Below are experts of layer 6 (counted from 0) of a mixture-of-experts language model. Rows are named router (the router's row for the expert), up (a neuron's input weights, with its number) and show model dimensions 0-95. Each number is 128 + 24 x the weight over its row's rms, rounded and kept within 0 to 255. Numbers have three digits each.
After each expert's rows: a language model's description of what the expert responds to. This comes from a sample of Wikipedia text that the model never trained on.

# expert 15
router:138126138151131114125177127100144145116106114110128095105111146153162116125133178124145179135152107102163129085178147148149113140112140157109101085139139151148106123100119152125141140123113084144123160124125118124188128140112136079122071110139094113117091092129095164116121156112143114162
up10:129157187083121133103201130089150128124138095137144130170109149176128154152115146158154170125136097108168149120115123128145155126156142145128129130090153122139172138164128145161125093150115161182152153122134135133161120136164129109127123121142089100143124148123152127164128097124137124134
up11:138120117087150127116117109143126182151137141125082097095120153149165144115186141154129113126152118105138147160139123134149103128149094153126103135143127168115141149110123136187113116123108110141140113124124142128197106146144109138135115142150156127173139075105135103112139125164162181171
up12:153134165139125132122124126126125114146158134138162109169128143128092134137120121131108156133095136133140129141134099142132110097124183127125112147139128128117163186171140115159146153115113117128148172136147144117102135093172150104121098110155133056117068127158093178151144144172160131152
up13:118162120112160129097142108139153122132113134112132118165187142106148173112190179119157156105170163117106128112157100145116121149174089116101112126137122109142151116133123150118157168160130151143114157140119125159139155053165124108132120125118106160134145109127153119116154113114149114136
up14:192129145099089169077125145119104131110137122122136136168112094163124133101111136095141104106116109134133097153142134140131149126144078130134123131131101132177107168171122157128158157152087131162175146150122140105101139130072156102097112143148128119124120088124143127137132092134171128126
up15:131131159152141117120173147116157120105133152107158120126097139182108162160142171143132119117113105121082108168099156181111132105144153130087112104173132075112144109110099134145186110129137139118159150124138154139146136139150135116147111115135154120073165116123137135106119142132117169095
up16:133149155112181127093148145158153135122150159142158136142144114175143161159127166142132127152143081093196190106117157140134140130152131119105164142169116111161127131142130157150098149116132151132147133112135143137187134160149166157135078145137114148128156115129131135136138140100134133148
up17:163133163167110115149179146121115125162127168122158079111098142149154137113136128139132114160078130105117141133140166118134171156116149126140104112156140122116154121102126154124146130138086166140166157113211139110180100153144103113157142132147121150133096123130153127152117140138140137153
up18:147172154115149159173168078137117154134132134099160111140142147154142095144177143137143141126104138100113139115152131156124072093109176108086086113119125111105119142113153119128125111108138144149121140131173159110152125104144105153168122179167139123111128142158095123117142129106145092147
up19:179153158129132151166187125146118150097127087198130132165149119149158135107144131138129142163132091104110144114132116171138138178152137108150094115145140120128153098095135162149150119131127103154163162124092120132163163138146090092145132140139126118129117120104136144117150096120145111092
up20:138167101134147122149126090126116176113141106107133124115188134176132118161151170154150140095140103136165126162113196155150094105107154146118158115100128099136130155140130171153151105123117161103135136129158175117148114122147082122116111108184126119127122147125120107110131119127143134158
up21:146100207137172142097152110135172135111121115079067112132150167141144091151138125147136167122140095137129158130113140175123143146105103099155111124154112150091128133149169123133153154122109130147162117154167151138149134144095129141128130096091155144129112137124110134099165141119120131148
up22:102134185141110153119129119111101133103147127136109124157152095124147168131160133150170132145110175134158177101114149140097095121123129137133098109125132129122175164127118153163155173133125126100118145090134168185108101161121110102141133164123108153153128098114163118160155136101135126165
up23:133165124200117147103135129154146152144168144149106113123104141120161137121153148135110091171091162156139182115161107130131169110138151153162135155130154131162125152114149113139148143133097127162126110147161125113132141096111133136090123093160170158146158152130170148151152127116129151156
up24:158124146132127138140149131103109111169136131113113094153138106151141141146128153132121148147159153156153135158115163153069095139112073155165123088135146124119125152113148134154140176115082131156134144151142118125135115165152158116129076157135133093126126114122154101076108139118138171185
up25:151149176157137147187174124080150127154097154139144115139112136125122136136150136123128142119142163114146108123108123162136073133142185167107146103123120145110140181139168162125160161142127159130153136116127171097135121120167136122121102115137128141165120100142152146159134128103166161156
Middle pieces of words, often verb stems and past endings, such as ec in Became and Undecided, ed, organ, comp, States.

# expert 9
router:158132137134115128134158160122095114188145110124129089107126148114133127142118170145091069165073147184145120121160144102119125148139131129120067120095145096125101139109146180141135156133102118102106107107142114093109158130150123109141134106095158100128141119169146112124147116124108107112
up10:176150137088115138098147149136117159140120125148134136156123127111151101133144131135138114136069153094143104112124135109145096133096106168150109114118138143098139163125115125112148145097104144164168125107159136143124154103165109106108145124090189123188118147144073083145125161139112133101
up11:132154151151100153129130106118116118119095137096104154121148151093146115119143106121115157145147149146131141117125112107129162092132101193171143078136099148094115122122162119139107103119096152136182121152126165065147119152133158124160122122129102119135084124105129109142181163150167137130
up12:159117104099120122094107088104080140167118133124156125158139157151093131129123118132099158112120106161139124116158129116074134139156084176137125135121104099124116149129099110162103156149111132090123151116101155180154097123154092137093137118157144158157109138160154144109149140159146162152
up13:132108146100141137131167182154110127117154132124122154176123161116155139103148168135143150148152111135139149142172137090136133119092121142114105123126107126144129145089132165117131089111117144161145107125134150166099149194108076117140131127125125102170111117083111145132107108129141201135
up14:139153136134136113151150124132132086183163087138134123112138119132134167192134089131105102175139142109123133138128116136104109120120139087146136117174162149129091137173120151149135122127110158117160115099146112128100146146141161120087128133114137127188095093144135109108074135102115171122
up15:122108137097123148138148156138114126121155123129138106088138145166130130145097124114106166154076137140116145146116147116079111159139110139075083156157142124161178134136135193121126130122086130132197165096123106147131139108109118095140147106169111120127110099122132164158135137109134146153
up16:137160183131121139185129134096117144139134139129147121137090116150134130122164166140130082125151123134112136139160088102139133125128092135110128133118125101112146163132107150124125129134101065114174122119160165112143108127148117136126149178075183124132085100172102158085129112130126134141
up17:178143145117161171103146154131167120141153142106149165127149129145144125151129176157100118151145098120134131106127155117135164145132135141112141133122114125175128142141126152147168110123082154134186139111166124115125140146124130092187158126129171142115124170125118154160132120172084152164
up18:164124074082140126127104118140145094128135122109140083113129123137150148117133179160077156164128141111128100149137159135126112148150108184125092131159131131114109127188116134127130138131121155101171126091136136136155133128170118114187144173131162109122145088136123137123132152137136172144
up19:137131151093124127153178135124139110109120126151086132164117146166135115163111106128145104117087135081145142116139152140141129129130120113119111086107174153085110127159107155167117108129108132122150158096157155091112148138134074153196142170126134110147094139156096162131126103113117145123
up20:150146101150132120163149144150126166170142134141126096115141123159103133147171168172122066142130121144114118118130121100131118138128147161133108143104128140164192180149119182125120140135127145150141115099147178130107105160157139173126127128140121115100174111171119107131119100127160111121
up21:158161142151148142113167132109167101142142150119140133108137128140110111148155094148113153154121108118116075146185067139137144156109142137168142121157109130112130151130143159114129127122147163144129133112130112130191162118119113058149107095142152123099165143118095107106124155156118163146
up22:165191163192135114157107083141140132155122077153133147108135139132156081148175132130101094155166166145120178142122121121094127165125126111139119114121137108111156120124114123113090138101102125179131151108120134141108134158128112120127149139140157146133127098177120114125143130139123085118
up23:121117191153132133125205109171148132124161153144126139121135103142131136131136115172119094128118115174151130146159170157126120130108124116126112112129141114080167119178125111148119119146151122148111113114132160088169141171133126159128131170100125146088128111144158144104131133111184144137
up24:100143103110104142157132157161144100126121151159081127137121123118131126123167160156124106147138175142114115130175140123136090147163070134134104089157089102097187124138141115157135128142127129143149154069111128144085146074113129156134135144159142134120159112136119161113136145159143120115
up25:151141142152130145136130170174101094138124142109119159105166141129136131150115081126113129131115164156127187105137097092134096127148141165107109114121126102084125118125149146099141123128141142113160128174166101126136105108184123138167092110144136098163149139104131174124106067130143138118
Word pieces containing l, especially al, l, ll, el, inside names and adjectives such as prenatal, Molelos, Bülow, Al, Road.

# expert 3
router:166136106139161136164075097129131137110127162124104130118119104127126126130117166118143141093085087146134095123128154102074099138102122145168147173156130138119185099156092125134122163109087136124088120114163094178148132157131131119107154141111127165088117143128120113148133120147103130143
up0:094124109083117107089106167145090152138132132115156109160129119123115159102139104109109135121109173134138148139172119143123106129151157114105160155129143149122175142084120117148141161140138157136126140132137124115150114131158075175180112161159139154108127124092157112154172094156129164105
up1:134122136135069117114150115105091124184095105142115153089138140165132135146137112153080118136130099153082123134118088128086132119144108133163138123165121138102117096124147132132166116172080114121119151136123128136152114083123104145130128132083141144145126138137123095098128146121076172179
up2:157142089132189126077128154098134133098135153120128165109120136134079147117141140104117115129148108124121134110135137117132167131124115161127110140110108127125154135103120154140166091143070078124093151107122117144137086132118129174079109169150151154140147096097073095124127135118141152134
up3:122127130164144122118139125138104158113122154115129155132131092142121143097168110135162122137117178176113149163156179098153147201132104142127151137135110119114120121120163136133129164121131151155124178116131119132178139118144133129151154173139113147112102178190105165136145124161117117133
up4:135141140123118160136123114136123178155133095119114156111136134096156073109086120154089172095157113134098146162094150077146099128113097123137135130119121141144143125094113141158141107100109182086145114120171100125141106135124127074141128124118136145139131097163082118127102129088098109118
up5:168106132131119135148099118141119126140175147142138139126197111160134144154143112172130129092149118076154131133162105121130113115108086164141133101102090097097135108116165151141141148085098094133106127135142093135135153106133148143186104126106100139134118114132125161129102096075130119104
up6:142166117129129132114112087119087119099147116143112117122098143166139154134132164133096081097123102087118116080145122116151086120107103089169108145181144117146130146150131151154094107102132149108177141104162118094115134140169145168151120128117141099129135104085111139111113083112149122128
up7:100106143160141154189155113136141108111128125110114096147100168133094127182125151079108139140171100151139140110162109133147126117124120105093113090163140142145154128126149156127094071175093140119148184110151118121138135130124128137102160100116102141114109137155107121109124120125131092162
up8:152164154114155137110103153148088111133142094145128092138189151156100142117113090152147122117153101136132119125127132117095094101120143099137122127139131105119162151097114087128114105086123149123104113127142155131114144142144112096101115096157126127144109067098124213156123104102138116150
up9:132163156176105104130131101131135103134091114103137158171098124177103173161160148156121131122114112141121153082093105152111123113117153155179163114135080139161140133133105167097135105144125159174103106146126137090156122135109154118135138114124143129105092113108119118093120124095125109105
up10:102128133089086139119081131159172129127137123134099132153109145127129151111126105130115149136110132096147115092125120121098103113063131084168109126147145098140072101078133120139139191135070118123112123093124138146114138105099129178119128126097139119140136084137144124113124132137135082113
up11:105131124068140090143143087080131077143146108162160113116154148119143128116124139170128149176095114115117089112152075135148133129143126111116090101134140138094076119150113152154095122142134123127127144115145101120133083093114105107132134163105103119137108151105106113089172153116127119142
up12:110133161126137149185171151110100107102071100126119093125096113160109149118104123071116137123114066108153145091114131110088095132107138150095126089113147099115139095173146124101110131098123137130125152137149120139116138112123115147149146147114124130150154098119107079117151089104140123104
up13:140142185087108124091108109094107141154132133158123161118106156088166102101117137165088110193151088133146113173112127141137116109172094127109169128162126125110163115151091109129109145127110125126120140102109114164148142136139123098116148130166129081128120145165128135108116136122133130093
up14:111157114087126129095115131120088165189131174084089114163133148138089128120110139142126100143139140150167108145111094116099121111140171120155168141171172130102122182132092143116113117137132111106138121127152147110114100167138154119106126133133106141122145087131138111115159174105106123116
up15:136124156120127108150172115134128105141151090094146128083128121134153138123090140165097181123133082127153125116172094123137095200103144166098126106143134117153146202156122123120126130151155128137107115133135150119109114144154109101154135102102105142127117103140153093116109101093126138111
Pipe separators between cells in wiki tables of results, dates and names, plus list dashes, semicolons and === heading markers.

# expert 8
router:105139133141169114127132140129130152202125119156119158149117156108127076112113118138111103068121176124130104119121165150103133109123092138116077168153127121133135099143121140145142163164147103071103115129132107139163135150105113108093111151126112104098126112151148143154138175130131128091
up0:153193155102149138138109087120124142138123094145131146150142139127170126113134114126141140086150176127114140139114105149124167152091134127136094106156119124141114159143171170120140137156113139118145153146137120107154091126142097118150087141128132177091168120181132149104155064142135134116
up1:109182171108163138130199116115110126170146135137106183104094135111176151145137176128109124114180112131139117146146131143164123126122122139134084108140097181142149130170106118154146125137108129123118165135131127108144150166106108141124151127134143138128147146143171144142142137136160171119
up2:151172169113133144130105091111124112177103101146154144142146103099114155150142130154112097135107131130129143124138102151117134119124132122127150127159092140102160181145143126124120139092132129173129108140093133138176145149135128096087144105141150170117123136099056118103182179111136133132
up3:122140133078145094151135102108164111147144113154126134125145173131096134132119136126184135148172146128146104157130140196099147191126129142147106142158123124140145069119101106148174148140134147116115134138136147137096152126152121128125153147154143117135139166157132126110132159140146191097
up4:113136169144145143111171127131135119149150104086155123134122156166139126094125116126116096142094161108165061103099163131123126123120093126109114130163106141145138107137119100147122139112088136156131147122172119060121139116126118126134149170155105107091101103169160136133167170138104109135
up5:112128155164182167141136150144158137101149136140107148132096164137122131154131186139123129116138125139155144140151135151155115091141086140137129174116147102111130132115095119151144144141151117146134106216116146180131142150103103148137127169164153146132157094157144146139150095111125109126
up6:117103108117170126086104094130133133137168150106133135111094161168114107127154090138137124097173115155146084145104145133101145116109105128138120136160116135143153139131112133137121192123131147097123164164124130051096112117149090111142111112169112140114129094112125131130141107122171173119
up7:136103150125164167097100163118140138153113100082139164162155119137119095132148175124107092131145134159157122105083135125141139153173121110139090141156129142123167115128142115152168131170123089132104120121160129122141133133115123088121126156118164122180122140123148110096118119146128092061
up8:128177133103123132117172102111136162142118144112135109141133145076191094119182116149164129106148145126164141137137162091141112147129082139129139105137123108131137097148156131132140160142162122142164129133151139140162144126156127127162138127113149100111146103128125143136115143151203189134
up9:137117140131115160137135104109188151136119139133117125108122158136050135127170143133110083056143132131107102141109160132069133126153126158129122133142139095154183164152132143135127152120144124143135119105138130139128098121110128126115149144126118187151178135141113104105144160126090157120
up10:129125151152130128156130123136163164170132118150128174145105103120170165138096157188147119155130122126138152118169141149139124114147153141155142130090171116131134139170106152125131143109130124131158140146162077126140122129126182126122144153168173128121182125150086099127153171129121143156
up11:138151116122166156143127128134153194176107155118153149141147146121141111174120121167127123095130140143137151136099121186128119138140128174140122152149144124145170172153140131119127162129129095117160127153154140152171137114145153147092124161120091179116145112132159119135178140137119160164
up12:141146118124149169136150101156127155152126150122126164188136138116142137096167128175111119137147094103124139131132135118148142122138172113135134119172116150133136085134101155131142134140198145143155126127140102157116145175146158119124109188161125114119137114122201128118157107122168131111
up13:124145151102131158146153093095135140095138081119138140188120114109063120110173084119189127086156128098119152139158112161099122105097149135153128131134136117123147121126124127131172137158117163131166134150118156139057145131132154129132129132126123096105136101115151114132152115143135127154
up14:131134111102175128119108108102120076145155125096099110106117190135100084114149144149109134100146102091156125101134115130118163127137085124118094149119096129135155168125155113083154124130128096111125126125157117150144106128136108091117199134142115131154109137140126126144140139129137188177
up15:151117128142103163087151166120133116159135165127075124124183131151125106118120170125117148094134188129148116131126164153150119104154196112139134111130139157130146115104117135079177132113127116105153130107127121106166120102133148150123108106195132104160123162122135132138141136138158145123
Middle and initial pieces of names and ordinary nouns, often after a or the, such as il in Aemilian, s in sounds, L, film, part.

# expert 7
router:107161126119135120139094113156114144129114146123119155125158167106147132149154137089151162116158135074127148148095133104116146158152197151167161115091092139114120095132115132103109199115119101141137113136119112146098110150124107160132107105133150157127143096173114119094137116091106136148
up10:155128151131148142117138165118128047126171104125114142116143173120136101110105129118142122137142114100140128128129131082114142139156081132159168123132128137122158122126100152088126143144089141108136142121171079092134138140153090144138145178147142194132153150140144115094099155110114110116
up11:144159091167121140174128127158123136092090120146103108160135130119120141118114139164093133119156102159105131144111084119125142097145128112176180125146137144113166123164133120116104164100104137069118123136063101148167123092148100114126143133121108143130120139154148149138155158111128161154
up12:151143139117132099113190108133118124121145152126151108122148109150117140124105149105131153142129152151137127160135148149114153154085148141172131130107113165125155169155110166137148108124067139122124144102146164126097142162153146156138114073105104160127075165121103117128129177167139158111
up13:118125136146095143137168134141118118162091141133140165125167151141149118092145157131146122151185143134139164113134114104156129166144173134146106108173130163157171103118092116101169133169132159113148131138137133146149137180151148139134120160149090173133163105163161126122136134130115134163
up14:154144112107133131120133098165128087113116113090108073143142115129156148180093179177120149121118155146154113123119117144151126129122144141126146109142154149108140136159134108086160142175138114145144099146122123142112116161109141120113115118138120119130170117170156089144185087159152140174
up15:148163165148110096159117081138112134128118128126175130151149125131106109132150126101163128152105130146152122126132171114156148132166147098141133106187108135129122122155166165093159145098112146115173161176103155116155116131137145161180147107155114135142108150124121108090105105153129119166
up16:112129155130146145183133137161106127113164158193184147184109145154144187129125130138143110130135170103117118137123111123154145130136150111144117153127113103109143158154131146126126123113141115112131155173111133075120153186138162136112119115142133149154127112093168133119131143076137154118
up17:154173134131148111132111099161107130149126124140144157133174179144092145130130099127133125160156121130119125134089114125071153119149173134137139078146098126158153164140160154110154137096102153127131099119132145133082129120119105124143128159062153142113126144129143072150126122168158147118
up18:112164143150112134118152145156173177117143132153126129102132163137111155171129149171095129118179139133142085132120139103113156134165142130154128099120146112170142096147181147083103145141106086133139102144149117132096128138110136137114088104110152168161157131176142139129122100116128163119
up19:120166154140114100137130097118099138146128109139154124180176132115150158198147179138105200133147135129081123142117104106133147141161155105134155110134100127121142120160124134114137119126160157155141101155172144171152125132115121126173140102147152128121132135146114120129154140122154136176
up20:132095086097130178165153126133120158100153125159083139119169185092109118104131145158138122097113119125144138127134103108146138173097144149129107074107113129117123119140141154101114099136139131100148128140155110093139134144122137111155126123108077155097126099138128092056127130114157144117
up21:158124125090144131134144121098120107127115181146148131086149152136126157166129081093114121106122141158122160116100138150130102109129108115160152106150085113112141104111110127163157155102096135120148087135175120164151133160113093138172124146081145140112098114136108127120176161111114174140
up22:171126122132122145134135115119159160114104129177083151157154135122119161135121130160143125109160129149117125154153099121117161118150153139145099089097121151105170194131129098121119152120141140134171116128142168108118089134097155152117119070132117141161096123128170116096122150090145156094
up23:119157136123157106131077119124089136147196149112155123135130169149161110138139141140099153146093139093136140114127129129128145108132110095108066138153118136150120145169119096098127126096094139144101071161150103164103129107120154126140096099113118137093104105110137116102106151126148144175
up24:127137140091146166132124104119111123102129110131151154115148104152128153160127119158140137127122124137114112126111146120105136112136152158168188148182102129117143125119133136115129179093127157136141174118136147144168161193137121144128121128158100163126059076147146147112147163162130154109
up25:110164112123181124183145051088126123111163140151132088126087126137089088133153168184138109142117137160110105115130086149142104138146135107134137122171109142140112118164136153106171117111122114131158139141119144119106152127103131164134113115158159125124120126151127114153127124146106092150
Final pieces of common nouns, mostly suffixes and plural endings such as -ity, -ions, -ences, -y, -a in idea, taxonomy, family.

# expert 16
router:126169121091184115148122125163116130128157139104110113125167152109134112115165117131156153107088109131128123139131132147136141102115166129116130103091133134086133140087174096154100124136146179130154132099114096077165158149137123154117154128115131094128127142095107132110149101145138057149
up10:108174147128141134095164131156107125151160145125130142170162132111169129118136117131129119124161135131120159102137097112147112092125166146134163104135158122111133111119142149156155156138115153153153112144144085135119128099142140161125090126159095078170123178126157154165165147125168114184
up11:159130145125123141115116139150123105132157154148144162127189137118156125099147110129144140156130153121121102155091158145141129101095219119138113104162129140123135120100149170122151161099107160097147133138149108101087172142104114106176127145139142135137092146116128098124152138144166098116
up12:180154147133116131118133167129138146128132106118141150119174139144138140119136123133133127152144108153125103112149158105126075124152133111136149097172126112155122126078180133116157146164093180133116093129135138110171107131140104130128117121122116063106111083136139116150177072161120109137
up13:125183111127184167134104140172149098138115114141125138100149124152166113138120128132100135151130107098105180119104089124157131112135120128083111174117157114149173124142155143130136151136085150183076153109141139141138147088105117166129150149144120138137100140104121128142162131140136159111
up14:149149117108149164135126151178177125136169124153112151148105093114118133135193122172121144138134111125125156136129150148184133115167151139101091136118120143155147136137152140099141102159082115169092171124129174116167145105135101103116129129142123171142120126143138153143158119144126166134
up15:112176144093130186141179134138122104130128105115164158169116124155121130111089115136133134131152117076109136116149110117134141096131139119126099112098130167114094152135115127143100139189136114170143187139154171088132091122127098140152165163127125112110119148113143141128134117110158119165
up16:159129079138119130120135134149160123122142126103133124130140149167163110133116168120089116090138122126156113112163117151129130172119134072122152103155038172122163139122170108129116121154130141136123149149152102115140143094115144118104097079159118080115123131145139139102143113126132096098
up17:138167109102139162136147102128124110104103162156143162178143167157120154146142091149117136084144122148113159163145090163085118105117135098099167126141130138142142130133140142120076130111101104134148139139128102140155167124140105157124107168107166159109118102079123132153117106095091113144
up18:145107177116124090133144119165113131177147103122130097124179148163114133102145082127092141144143113124164103129136124147121152131109134120111135132133136111112149133125152144172137118109116164165098125106155134123144157134206117101153171109080159107130130094130152118082131127148172129112
up19:141152159124086203120123109112163157157123132164114171112140117119135144096158149082118100134102104129117120110122144105129098087124140180136127097157117109142109120100102120118108127147126132119126131147091168133124094069168133123132110122128133138112116104089166139109183128147113161114
up20:119136126092166129142150087145132087116112112124136063132122117131138147174143155158112166160161144094104116109153122151082105134136145151142139117108064123102162156116111155115151071136088161167081149115126134146125134128122103127123144135125095132138170131154135141137135165145145107125
up21:153142148115127150149151128109152150120141128114146126135160121126103156129145115117165115150157170107132115133141116116169180145124132095132116127152108113144107127175138123098145130147160155123166174125107175151171118109107146153129149152159132161109133172125094103084173126189150171140
up22:139131105143147146135126131210114131131180143160156140093128107160142135099145154126139120149126135169170150121163133142183124092122142106150131131141107126137113148133126139151105173137095152119127152137132117110153138153107157159113161149162144128162175104132089132112156112113107151185
up23:101189118088163128156151128160131163156148109097153168143144144127149128134164120188149120100126127107136143120188090116167097116148140096138089112098172120126117101103163139161139126157148134145124123132147128118141099128150147105165136139138133148158167111134121124116168130148151161126
up24:164157148094127111123126097172116064114108124121147131094146144127120110155149119126131155170074134088109121165091166126159142145123150116121134146171130114138129126115109136082166141089099149200143113125175133133152102147088130115112129171129119117098116126118148131149135110130126122111
up25:054170134094153134126179161166168158156139125105135133127155135142100123103181104159096121142150174111156114123123129124116097101128140145154146124152110126153133138138189104132131087157115131158123118125155131159149150127117121165121156142131110160113108139131110118073151127131130126098
Word-internal syllables like ar, er, an, or, ad inside names and words, such as star, Buchan, environment, Protector, plus York.

# expert 6
router:119134143106104154146142091119142139115097145138103152093130165122120120145106130121107093131142097161101144129139112133082137091106143135123136119111126209118122108141109177106110136148102114140155195165127170125103140117100120153154133155083127117121134146111183093165111103108129117137
up0:106108134170122170158187129113117119101122132122109122122105128195097081138127159148174164131172160134155153138104127142125147110138121123132129102131126125127140164164169168123155138129114167179114160135156150125127100141140151163153134092105155159113145133124149145158149105133134103145
up1:085121133123143120152139121156144137126164188102089155103148127129136140137132112162134140143146116135152128116143143133102102147135102133103093099137179166137129145183129114163087063130118154168139153108128140148142127160137089160132111166139113166157131154186133148144154121114136137149
up2:121104137102136170099117137096117140133140196141127141121132139112154161136136162133141128082130083135143111099153103149155122154166160115174154088166116138103126107151069112175141112144121107149155144158163150149140107122123120138154128129107098153131099128122154173104158106128121159109
up3:113134162161081133140154112136134133167042099151130170149116157138142098122145140126154163120104125158132185133185102152134111112122115121156101141152141093119127135155143127156088138144132142143143116155147125145146113120113135144164158139144148103122167172111142120116159126115126136176
up4:139172116112093165100120155143101150104150110145076131116145144196096161111088137118100142138094111117102170164141077141155126101133147142116150127109152141130136113115120156086103152091108118142121131120153132114127172128138142106120109167089125156127096136152150142134106129083137108154
up5:078119135124127167127129121133111137132154152115114124157116138114150124111136146181131129136179117153108137129110102170126135130170123175155121083100110148112130123122138176133138142170103131127141150143162089135151087119118096146142138163151183114113137146131171133158171075135109092097
up6:173143080118126130097131137141145102136108123122142119132160137149126122169127127132121096116159092157156129140174097130070114118151074121139078114150090144112153090159134167147133115099144109139158124129131129141118118162104133183102086159123186138150120121104100125130089126148123132123
up7:140139153093170167134151117152114093135137148145122155095104134152098137137141132140167169158107117156141139101091143148111131127126116145109093148127121153117106129135089147100125164166093094114112202140137148161137127091135129178141142146124093116168126116132168142131136101088161140148
up8:174137116085133151086148107140139158109106119136094091135178122120131124124109123111105109143125162116153085112121107123141099135154152150163157097118073167096139139138128147118115116157105125173143185148160136077147121114112128169184135134134147128134133104093131121165161131125144132131
up9:161140137129148171146115106128123151129121145126096169113153160126154116146135119126148134149118106141092178109164118090120163103116107144163129107193165160113156141174123141107104148131136125102175176140132119162154166131109137157142183126126126126156104142135146091140133093136132094150
up10:159137131141151182127169126167136126122106124160115135140119127128147121089190121127154111114141156113155103126160133104147086114130150132130087116095122142131141132161131108135123135133133108152133169113072110110176083157103123132095152120154115166132143089097128102151151165160117111180
up11:156149109183112140119197164115135138138149127125091165094134161121141115130133136174129120113165147114123136169133107124075134093109123161153126073186162148120138169134109135130154110114109129113126148112159145115122111131128082086139125135111156125135121142137157121114112119128182105138
up12:131131103140115111143109126127106133126138111101125182129158147119126076151138147113109123124136165140095120110150136097135110104132155128108137143190144134161119129158120158123135105137120129161141110149185201192139133148119140161144106143118129128139137115154159094152158080139152110075
up13:111108142105122129169146090165110135127144115115152165175095157141094169129104092129079119163112131132096178111146045151141118154101133131131152101130117146155143154144109159121117139145106125133152152132141151184137107117154110102134124150146158126106141107103145119105127149099105136113
up14:111141105149120167107155114117092111141146118124116154083156124153138131126090145129123139119154137170167145168110163115134205121133120101161160114138103173104133092176165105127118147112114134148143152148138110101147131161131169139159124153097139162156145151149109106113120109159146098128
up15:114124092115151133103113101121123089115130116144151116091170124161085126119138088162092128131141132144128113136133114173089138112113116174140148125133148135117173125127075118100123141156122102123142148126140139163155135170161131117111178112154130152159124147135188185155116094142106157105
Line breaks, heading markers ==, table separators and pieces of abbreviations and terms, such as f in Prof., ber in Number, cont, inter.

# expert 20
router:145125122097122082121111123168124120126152115155151140130143114166108142114126129115130191129147170132119176109137131091176096145109108089107129156075144092141125124116120140134130132107139128107146133102123098179140099173106148101137138131134101192132129126151114156132159148098090158092
up10:155147115147153151119154093177114128100147117086136119145146093128147150132129120153123098105143152162137129177137158158145135151167174122128124164132185127113121145130134163153144166122149141144105140076137125122159133129111123131127089117117125162140148120126107176086147164062127145115
up11:112134161124113157172149170125106113121122154178135133126117126129153140136101131126136107131140117103117154135138127198143135104134134125130161127116169112103121131163119122159148151100128149145176139076116164163129142137117170157137148143139140126116168086161106154115120139113197132186
up12:141138156085122141113149072158129100146145131129154128129157152154125146093098135165133109146148118127136091125100142131158086139113123157085086117115160125140099143177135146152145148138104147126115162147164144108118092136183105135131136137152097154138141131187101165113130102120107090099
up13:147152135058148150171155138157132124099145136121074130160112130145157132119153132166130113116140101091171173138131116106147141145146102149149111152109129100142134156145119112170142118148114101180163152123104157110122104124149131107138119164145139140142114105129100127116169124145181082103
up14:159145095085173171094137134125086120147181141113155103109118147148130125144140142078127153147136148116102120114107133105148160105162113129146142124079155132094170126115118151132137148112134085164139143140180127167124142175112135138116155136128176127121117128100115143123150121089120178126
up15:191177133112136140122137126143124121088158111132154136151165173155127147128116111130113099093124123109108143123121125073125140139161124144154119069153121110123104124130158178112136162154147122162120110130139115162157098124158108087151128153126116086122116182174156156150116152118113131141
up16:139167144094094150153107139153112144152117109135113145114108119165103147136154092154117135112135144130154115107144140081145137174089143115087186159144156158102138129142114180151141130101137183116132153082088099106137091133139103122178121105145132142133129100144117110101113115136157147119
up17:117100127141154142136159160103131119103114110121110164146164169190171148101112130145114100075142139167161110121147129086132098136109142094142154137138086126172155105146123169132120152117096167104149139124110172158138116162114146150118135126106142153141105142099133141117164125133118140083
up18:129146133097130148119131126145168104144127121130102192151118157147108130137099160123101142095148142154169142162152129124161106117109118166097081120121130159092133166152125094132127113111160093152164096141098140157101121108133146113151155084153174110135152154146107095165137143134096156123
up19:166126098109116118137125085129144133098156099135130154123136133151147192124113111126118166135110144130127098142133165155118125138152131085173134103103055105125122116167146135184089109132119125124150165113161104138133120097139091090141116147159158133135129132140111163149175159117151146122
up20:139135182126122144156123098160132122128128104138121141133111124104115112054146103116132144128099170130162121149139103168167108153130120146124109129117119096100093150150144173092154103147134109153193120118174119113140130118103181117145096136097146107144089104116144128161135134164127148142
up21:131113114123144131125109136113164053112109145130153076185133146174127153135136149145121148150153153119110125138129121128107137130135102120099132159098135123140176102153117141105145123159098157122167135093109118175153142163098112143115153151130093115132116123124051094091151122129134145118
up22:175150113103068160120139127118159088129134116134152145166156156176163137168156137152118134132135091170150145183119115147097139129101158131115153155153138143152160116118146141154141121128151127117125146105120104139158134119127127078120127146151156171072142123139135136138158143180144136139
up23:177141134156122167115146138089100105118137137154126148141134106133096157119120131157115137108148090104139103120125119094197088129126133109109104107113147113100141133142139150142129132143136161130115090082152156161133119143131113093132099115162126173130103100185137091103158114098158177148
up24:150134099156146112139119105135132102100105101129113127108092117108086158112122124116099144124159131103111142146089164108155063118112142153108153098114145086123155126149042150100059114116137143149132120126119135120126094107133123115134094122177118093117122104125107101113111144122139157119
up25:144166098131134143155112112114087110119109099095142136075159144116157159095154072117162124125159117140133151150102119108119108132153137141063124126136134065113141105139135134126158102139095127138114121151160099098125087118139119144135153169131121174127148130092154140137116156145083124155
Final suffix pieces completing words, such as ing, ed, ation, ment, ions, ure, and name endings like ie in Ernie.